python train.py --num_hidden_layers=9 --hidden_size=256 --n_experts=128 --experts_per_token=4 --d_expert=48 --d_shared_expert=0 --hidden_act="swiglu" --moe_layers=[2, 3, 4, 5, 6, 7, 8] --router_score="softmax" --normalize_top_k=false --routed_scale=12.0 --balance_loss=0.00632 --balance_bias=false --router_logit_norm=1.0 --init_std_router=0.0398 --lr_router=0.00107 --vocab_size=16384 --norm="rmsnorm" --norm_eps=1e-05 --tie_word_embeddings=false --optimizer="muon_variant" --learning_rate=0.0108 --beta1=0.9 --max_grad_norm=1.0 --batch_tokens=32768 --max_seq_len=1024 --train_tokens=308200000 --max_steps=9406 --dataset="wikipedia_en"
Below are experts of layer 4 (counted from 0) of a mixture-of-experts language model. Rows are named router (the router's row for the expert) and show model dimensions 64-127. Each number is 128 + 32 x the weight over its row's rms, rounded and kept within 0 to 255. Numbers have three digits each.
Before each expert's rows: a language model's description of what the expert responds to. This comes from a sample of Wikipedia text that the model never trained on.

# expert 17
It responds to: Objects and complements after verbs like make, become, be, such as himself, them, seem, became, in narrative prose.
router:117187106175157146157100160107096151173100149098148097144105148143146157126098097080126112237100100167144141106209103140142149104104094095110120156125133146091117092148108144123099149102137164

# expert 2
It responds to: Colons after field labels in infobox lists and pipe cell separators in tables, such as Website:, Native to:, Succeeded by:, Songwriter(s):.
router:144127178132090135172142164117136163175127092118094128087097089080134076138104123099128057082113122090157157141104178147110148123150112113070164082068135085136103166159149108083104086142114084

# expert 51
It responds to: Conjunctions and complementizers joining clauses or phrases, e.g. and, that, but, which, whom, while, after a comma or verb.
router:170188139092149139189174092113195158174159152155153119132113116084146092124149171094108163093198171159173123096150124088126121144063094100118143116099111109106132129129099119104142093128121147

# expert 5
It responds to: Words following was, is, were or has: adverbs ending in -ly, past participles and been, began, became, also, still, then.
router:116063125156169063154141116141146183133118187198108139083074122075176161109107108122152163168113153174147080165141147127144149086174137118142044107120174104137081050149099128165112105089129143

# expert 33
It responds to: Digits, line breaks and plus signs inside election and sports statistics tables and dates, such as 0, 2, 5; also the gerunds making and funding.
router:094138166112154132153141127113160143149088091116116193171121116152135103090190107175098092095085122165137144167132169140103184120163159192147136079178113116133098159084093116111064116177177135

# expert 10
It responds to: Spaces, pipes, dashes and digits inside wiki table rows and citations, such as blank cells, years like 1987, Yes/No entries.
router:076159171087139125133139132122153130158104092136096188191129105148106094090174104165081103098087136165112163159137156156109164104156161184171117073173106113160103164099080101093107101159167136

# expert 64
It responds to: Prepositions and the infinitive to following verbs or nouns in running prose, such as much to, refer to, held captive by, into.
router:129090116138122099151091152151164041115178142166198165104096137153155103093144145171151092130147155173179051123121150076083101140156127168162113132082178124113160103144105150154117168133147188

# expert 8
It responds to: Abstract noun endings like -ation and words in fixed phrases before of/with, e.g. in connection with, along with, together.
router:131108134079123115164148151130155112121139180142085157207133094144143125144181094156111119067142170141084174074150123122133161104143137119117042122157066116112129107141104092119125112173137102

# expert 53
It responds to: Pieces following a capital letter or digit, such as N-ap-oleon, N-ile, uppercase codes like ASAP, ROU, AZOT, and chemical notations.
router:100131147191172133107143157110197183099112071089121171181160187161146092140145100125165111093156074162114163101125107173110103166080157147130119092060174108161108132093117109071128174167167097

# expert 58
It responds to: Words about naming, such as name, known, title, called, especially Former name: in infoboxes, and encoding bytes inside coordinate strings.
router:092126124108149092107170111118108140116088148217116083111118097139193139086164138127126158153058126145115104167123153176092178118154154134146151114179067100213096107185167168150078173114171142

# expert 1
It responds to: Middle digits of years and amounts, e.g. 1942, 1,000, £220, plus "home" in "is home to" and some entity names.
router:120137134091085118164125108105145069143115111126107159207136171076103135123078155108096105091099085154141157134139122191101139179185147107149116163153163095137112119115115108199117065163157077

# expert 55
It responds to: Words in or right after == headings like Early life, Background, See also, plus table separator rows and list dashes.
router:100145169099101128157085117164051178185183107052130048110143087114106108088109140096087105114085180109089131116181137102101060155145045151129137124103178125136190141072128149109167114122148177

# expert 30
It responds to: Infobox labels like Based on, Built:, Won, Nominated, plus spaces, digits and section markers in film and results listings.
router:101174149114185135143133087099130127098063063145101177147122079131115083090164107170111104119117084154126091159117170133086210106154164157176119083179092112150113142103082095118076111147160182

# expert 39
It responds to: Words and word endings in technology and engineering text, such as processor, compressor, engine, computer, satellite, plus punctuation after them.
router:122123148112138091120136114179134160127109102163129151155073087130123077106132119103093115125067112129082119199142148172117147128113163176091101167161124149158144101075108093126131106149191126

# expert 57
It responds to: Word fragments right after an opening quote, hyphen, slash or bracket, in quoted reviews or odd splits, e.g. "ter-rific", vice-ch-airman.
router:062146102106118090166141141110131106093184128140064168133120146131157147085145058129093128106116109147109184096133122117107163131109149122132110098150099122136116146120123108112139144193160153

# expert 48
It responds to: Syllable pieces inside non-English proper names of people, places, and clubs, such as Le-je-une, Z-ia, R-ama, Poo-ja.
router:113111126163195131051142127160116116070153168103088147107122149129138122100166110116147123138173095092089157080108125180144142130134118116159154157083042157111143075115133146097114145157153080

# expert 11
It responds to: Digits inside years and vote counts, month names, and first names in election tables and biographies, such as 1959, George, September.
router:083146156122154148154148109119157150156101089111108171163105097149118100102190103173083082105097116172104149164149164138126203111146158193159120088174096121141102148097084111108098114167156142

# expert 38
It responds to: Subject pronouns and relative subjects starting a clause after which/that/where or a comma, e.g. it, he, they, who.
router:145143157139183177135098076079110160152156112164037124156110104171164119088131179137109205200119157133184183108153176095111082130129157080054109151119164128092097087100106143085101098068128140

# expert 18
It responds to: Mostly in after nouns of change (drop in, increase in), plus digits and dashes in citations, scores, tables and taxonomy.
router:089160172093141106126141133109166140147096089141113180179106102141117082095193100173099112081104133179113154153125168145105172101149150186171140076163123105134107168094087074079090094179145148

# expert 31
It responds to: Function words and labels in species stubs, like in after "It is found", of after "species", Genus, Phylum, Type.
router:122186128102121110091179144174053075131059062153145113178127074179120120108104146129078080115119068150044079172055095112134124091182085134140104106163145080116120143149152142163088143181105123

# expert 43
It responds to: Dash at the start of a line opening a list or infobox item, plus table pipes and hyphens within codes.
router:091145143118126077108140102119143142082123092170064131137161083138134083076136156158131118149146146166127063090083116094109108095114097156137141133105158127097175165165182137143130097182057093

# expert 21
It responds to: Single capital letter that opens a split proper name or acronym, such as C in CARIFTA, Cotton, Gauteng, Giacomo.
router:145134125065091150087154067152166109104121092071086141160142125181145148110139124122126169051099114123089147133100152140155116102158179115112151124123131204118153064106154055118098133152162089

# expert 23
It responds to: Word pieces inside rarer or technical words like species names, scientific terms, and digits in measurements, such as sat-ur-atus, multip-ot-ent.
router:109149136154153075114178169092185181105119140134164161156110154072149079161124178091132142115083091163148106137124171140157140070092102143120147187144090095199102096097155077148146137144148197

# expert 37
It responds to: Numbers, spaces and line breaks in sports and astronomy tables, plus of after "kind" or "kinds", and state names like Nebraska.
router:090142187085151110145149125122163130156079097135108170177117103137110089083185102160074108083117104193106164157142166141093177120172149190190132073161124100132119175086070077104082100154154132

# expert 29
It responds to: First pieces of common words split before suffixes like -ly, -ing, -ed, such as contin-ually, consequ-ently, rel-inquishes, plus great.
router:089142149118126090108099098152147080143146131117134122143103175122132120145082093114115149141074114172203115113167110089112121149107135105098079067165162079140104168079117110127140066166169138

# expert 41
It responds to: Key nouns in titles, awards and institution names, such as School, University, Airport, Best Director, Game Boy, Destroyer.
router:092125167102159130109118160088138152106077066119064164141137067106107072089128135172076130100101123139133103113165175121147153110116133165161100090192121144161142112070131139094120079130211168

# expert 60
It responds to: Short pieces like at, in, on, ak inside words and names, such as gr-at-itude, Gast-on, Ir-win, Salv-at-ore.
router:121064139103130170125111204161111169127094082114090139116162223196129150129159166195069148169121065153154175155132139154091146103151152147154134106125092155146092183093103118177108070184141115

# expert 50
It responds to: Nouns after the, his or a naming time spans or units, like years, season, spell, tenure, century, often in sports biographies.
router:136122128111115105109118137105138135145155105095166156168123123096174168106118099129114161108120124128109162125138092085100172055141137127153173095092153104149131128127099110124083122091164105

# expert 13
It responds to: Digits, dashes and pipes inside numeric tables, population lists and ISBNs, plus mid-word pieces like well, ract, respons in prose.
router:104135163094146154158166134106168155169090108127101147189120119155107087093184102168075104082081103170137185159136161121116171108140173177161119066166135103150093158096075090093084091195141148

# expert 35
It responds to: Sentence-ending periods, periods in abbreviations like Hon., Dr., and decimals, plus table pipe separators and US, States.
router:157147156103126128152188079133125153129135111098092102157106112099124088113143070161121102069140068132092161177124120127116181134131066158137180168072089104118093202108141109120099094174171157

# expert 15
It responds to: Middle or final pieces of personal surnames and other proper names, often in sports or politics text, such as Ta-ft, Rob-red-o, Hal-as.
router:095112157124155145128094155166158177108112141131050140104094170096165089130141099137167190207149121067092155135097121143132155096151100086135131128071053120129099097095133094125089129147096066

# expert 42
It responds to: Field names at the start of bulleted infobox or list lines before a colon, such as Born, Website, Occupations, Species, Coordinates.
router:084149136145165136126136171096044130139096134114129155105123150101147126166136148147107100131117093139080104140083155133087166143163164130155154100120099097135124106206102084152060098095166179

# expert 56
It responds to: Words and cells in auto racing and sports results, like car, Team, Championship, Racing, plus pipes and numbers in result tables.
router:095106137111160083109123129148159119084097105110050149195082135103098057082178136136094098070134094085098142161122119108176135166183181173098139144153147142080125115083094086101097131163173108

# expert 14
It responds to: Periods, commas, semicolons and closing quote or bracket punctuation ending clauses and list items, e.g. Vatra Dornei., Camelon, tumor.
router:141148104111098148138163093126087123098127119127074156156102158102134121101126142172094162213096085151139188092147128157123110101092066150137065117167086075125094137081144157117183147177162138

# expert 4
It responds to: Words and symbols joining items in lists, names, or titles, mainly and, or, but, &, /, plus as in cast lists.
router:130170138077155207172155099110153170142113180122099119146067170134078122124169132087109190144181147135142098162107126144131082147123105149144145096131166114054118140165105138165094133156129108

# expert 65
It responds to: First letters or opening pieces of lowercase words after to, his, the or for, such as f-ame, sp-ells, h-iding, col-legiate.
router:110177154102114153189148132096103095154104141110125143179180101082129151107113093125134173122120144140235156110128116064089106103123150093152147094183118105079153131117070111117094118116119140

# expert 22
It responds to: First word or letter of a sentence or clause, mostly pronouns and openers such as He, She, We, According, First.
router:084135138136081123141178107144189073110122089126154162132080089151169088109116102084113127206154110159123099165184150106065139100120093008157127139123159188115116181110112099091138055193110126

# expert 24
It responds to: Digits inside years and ranks in lists and tables (born 19-4-8, 1st), plus line breaks and words in infobox entries.
router:092146176116156127154159125101157145161090085136115194161109104139122085094194089163073089091099118175107147146131162141110187105178169192160122077177111114135112149096082102092073088183150138

# expert 63
It responds to: Digits and spaces in sports tables, season ranges and citation years, plus taxon endings like -idae, -inae and line breaks in species lists.
router:085147159097149115160169129109158141158082085137116176166130105156106099093196087171095082095105119200116148136153162139126187094146167174161137099167111116157113157087086117107088099175162149

# expert 49
It responds to: Month names after in, on, since, until in dated prose and tables, plus time words like period, mid.
router:131089135068110107159141082161188121146194116075119144131129112143185077119136166163068155142123091163125177135167156096083098137144081174157121101138153079135145121096091074081095153172118091

# expert 61
It responds to: The word the and other determiners or pronouns (The, This, It, His), especially sentence-initial after headings.
router:155129119105163088136168125210171110160126080106140164175203149163132124104117168134142110133175113110152149186153132111233151109130102068134156137081106134119117152108123121142154124186127152

# expert 7
It responds to: Pipe separators and cell contents in wiki tables, especially three-letter country codes in sports rosters like FRA, BRA, POL, plus stray word pieces.
router:100155175113150121141124135119156148162100083119093176185132102133110097091186120173092097090088115158112135151135164136126167091162176181161140081167110124144107152086098104089088105196156128

# expert 12
It responds to: Digits and pipes in election and results tables, plus mid-sentence words like and, while, various, influence.
router:097134173143159127137144117118167156151108081124113172164130116136127092082185097165101081090105118192124147141150176141099194092151162188168120081166124122129098135092098101096091092178159146

# expert 52
It responds to: Pipe and dash separators and blank cells in numeric Wikipedia tables, such as | and — between figures; occasionally the word wider.
router:091154159097149145158132130100159139156103075125093171185121115150122099089193098153083089107108131168126148144157180138101179094148150178159123087177117140157101150106095108097101100194168132

# expert 59
It responds to: Spaces just before a number, such as NRHP reference No.: 75000, in 2019, dates starting list items, and empty table cells.
router:105068085153071117109047089096124071148095141109163145098197125124071112147063194166135084126136132119080110155118138095164101120091152164120160131135171114129144158169109148160100101159083101

# expert 20
It responds to: Word-final pieces of scientific or learned terms, e.g. pharm-ace-utical, disulf-ide, -ism, -ium, plus institution nouns like Bank, School.
router:123184106139126182128174126097112111116079083115148103124104125127072119104108158154115170080155107189174155059131141129099116137117078083125132137127160175086114125183132095082128138115078086

# expert 25
It responds to: Single digits after dashes or slashes in year spans, scores and identifiers, such as 1993–96, 24-8-1, EC Number 610-862-5.
router:090148124087102100094156122134170144095166132080104179139121143153131115101140088128063109096107121163220153119109128116130152116081109103145161105207096103125137110103154112199107105136184123

# expert 3
It responds to: Second words and endings of multiword names and titles, such as Air Force, Eureka Springs, Empress's Cup, taxonomy terms like Animalia, Insecta.
router:070184155120153115145160141141124115154117110113149160126070173142149091093089098178113156129085081134113168131152153146179131117098071089127061115186114081145103168159138085063156118133142127

# expert 0
It responds to: Line-break tokens ending a sentence, list item or heading, especially before headings, list dashes or taxobox lines like Class: Insecta.
router:254133159115157134174049115168143079137141122136104126171165111146089149106147087127152116142142183149133132095124126100197103151134070161139130095119179122101136116164106135154126087149105111

# expert 32
It responds to: Digits, pipes and symbols inside tables, coordinates, times and years, e.g. 53°45′13″, 4:19.13, 1945.
router:170152143092119129104114114091119088124059074063108161221144093169118173122162152135088095104197054165143122178115144158137134167118088138166069097130153111155129139121136119164146122142172102

# expert 27
It responds to: Main verbs of action after a subject in sports and career narratives, such as left, took, moved, joined, won, finished.
router:150179142095164166100137151068142130140122134077122193141109160127183173055154130133179109096105134149096150172148145093188122071107175075174096115126147125138158157063109067093139119080149066

# expert 62
It responds to: Final pieces of foreign surnames and Latin species names, such as ić, kov, owski, elli, á, plus coordinate digits.
router:084108168200124189134157177088117132121098085126117137178125145169108128108138118144126185115139094137129146157082130162140121166156121135187162157170200121097115107147139101059108092139104091

# expert 47
It responds to: Middle pieces of words and names, such as con-son-ants, Co-is, del Tor-o, re-ass-igned, common in foreign or Romance names.
router:108177170124119089120123141127079099151103166108106132101097132096135168139130103155145183104101140101093165146185175151122150055099183207160138183116125101143108074099187099105142113104157113

# expert 36
It responds to: Digits and initials in dates, sports scores and tables, plus prose modifiers before nouns like same, different, depending.
router:089149161110152133149128127125163147150084065126114185184120103134125093085173096174087114089103123152121156156138169152117176113146174198163124074176118117146108149098092115091086100178157134

# expert 34
It responds to: Pipes, digits, dashes, apostrophes and spaces in election tables, sports records and taxonomic lists, plus scattered word pieces like incertae, maculata.
router:089161158107154123164142125109164144152106088118091188173124094137131090099186099167100079096114119180106157148123177140097173097146155184162128075178123129154096155101105102104093114176163131

# expert 46
It responds to: Pieces inside foreign or uncommon surnames and Latin or German terms, such as McD-an-iel, Kh-ur-ana, Pitt-as, Cl-ari-as.
router:142142131111129133084139119155163140158143177098093158131090073111169134094134069139175174096109183121134163120122134134132147140163151097139188120187034158129110119112112149100102136120073093

# expert 45
It responds to: Prepositions and articles heading a noun phrase, mostly "of" after much/half/series, also at, within, near, throughout.
router:097178097072049085159167134107150111111098146143175121065109158135142123129168150148134131110100097175143109100114097114099137131139153157172148133196108069156085102134092107128167184076143057

# expert 44
It responds to: The word to after verbs or adjectives like hoped, unable, trying, plus other prepositions and modals like with, for, would, can.
router:169113122131175111123109210108063114189199145077170176112105145133114173089125128124103109128121149160148050105131122136100151094166087150134137143079188136172081107120089101144086141126095185

# expert 9
It responds to: Word-final pieces and words in institution and organization names, such as Correction-al, Univers-it-é, Borough Council, General, Committee, Commission.
router:113133167187138105174186136056153102157093082080061162148137046161126130161126168128127244090174091161108131103119129163105170165096152133079134100177155144160103185126106086083114105151058123

# expert 19
It responds to: Commas and comma-like punctuation such as ), or ", separating list items, places or clauses, as in Moreno, Buenos Aires.
router:131118160084158155137121092113112121094118081167141138098152121177156091115082105078098084113167068157179152131113154146160073115111101186042115138189130086177103163099137099147130119161146104

# expert 16
It responds to: Surnames and middle initials right after a first name, such as Dee Brown, John French, Rodney M. Lewis, often inside name lists.
router:144136160133146130082172119119190129135129137132088134139114112112122127094150118136116136161181134136123177112104149180174158130151145145177106137107093097172091131108080134155064104157075099

# expert 26
It responds to: Negating or limiting words such as not, never, without, only, than, instead, mostly after did/does or "to".
router:107160135149122205168159118134134146146166123105116117166060189137067081068141109183120129099159089143070107155162136149138196088129160162133164107139164167135100114100115125077058167169142092

# expert 28
It responds to: Verbs after a subject or auxiliary, mostly past tense or participles, such as released, won, sued, defeated, used, designed.
router:099122110161101144143129146067120164144095136150120104064133102133088194122133102106116074148109139079134125161078129095095091095143151095150062112113057138141145102130156105103100163065120140

# expert 54
It responds to: Wiki heading markers, heading words such as Coaching career, Background, See also, line breaks around them, and table divider rows.
router:120093151081133108103104106133075200178120079072122119163124100102092111057116185125102099103091138091054112096179158123086118143149078168113155130136130085120161172041133116100121122135149174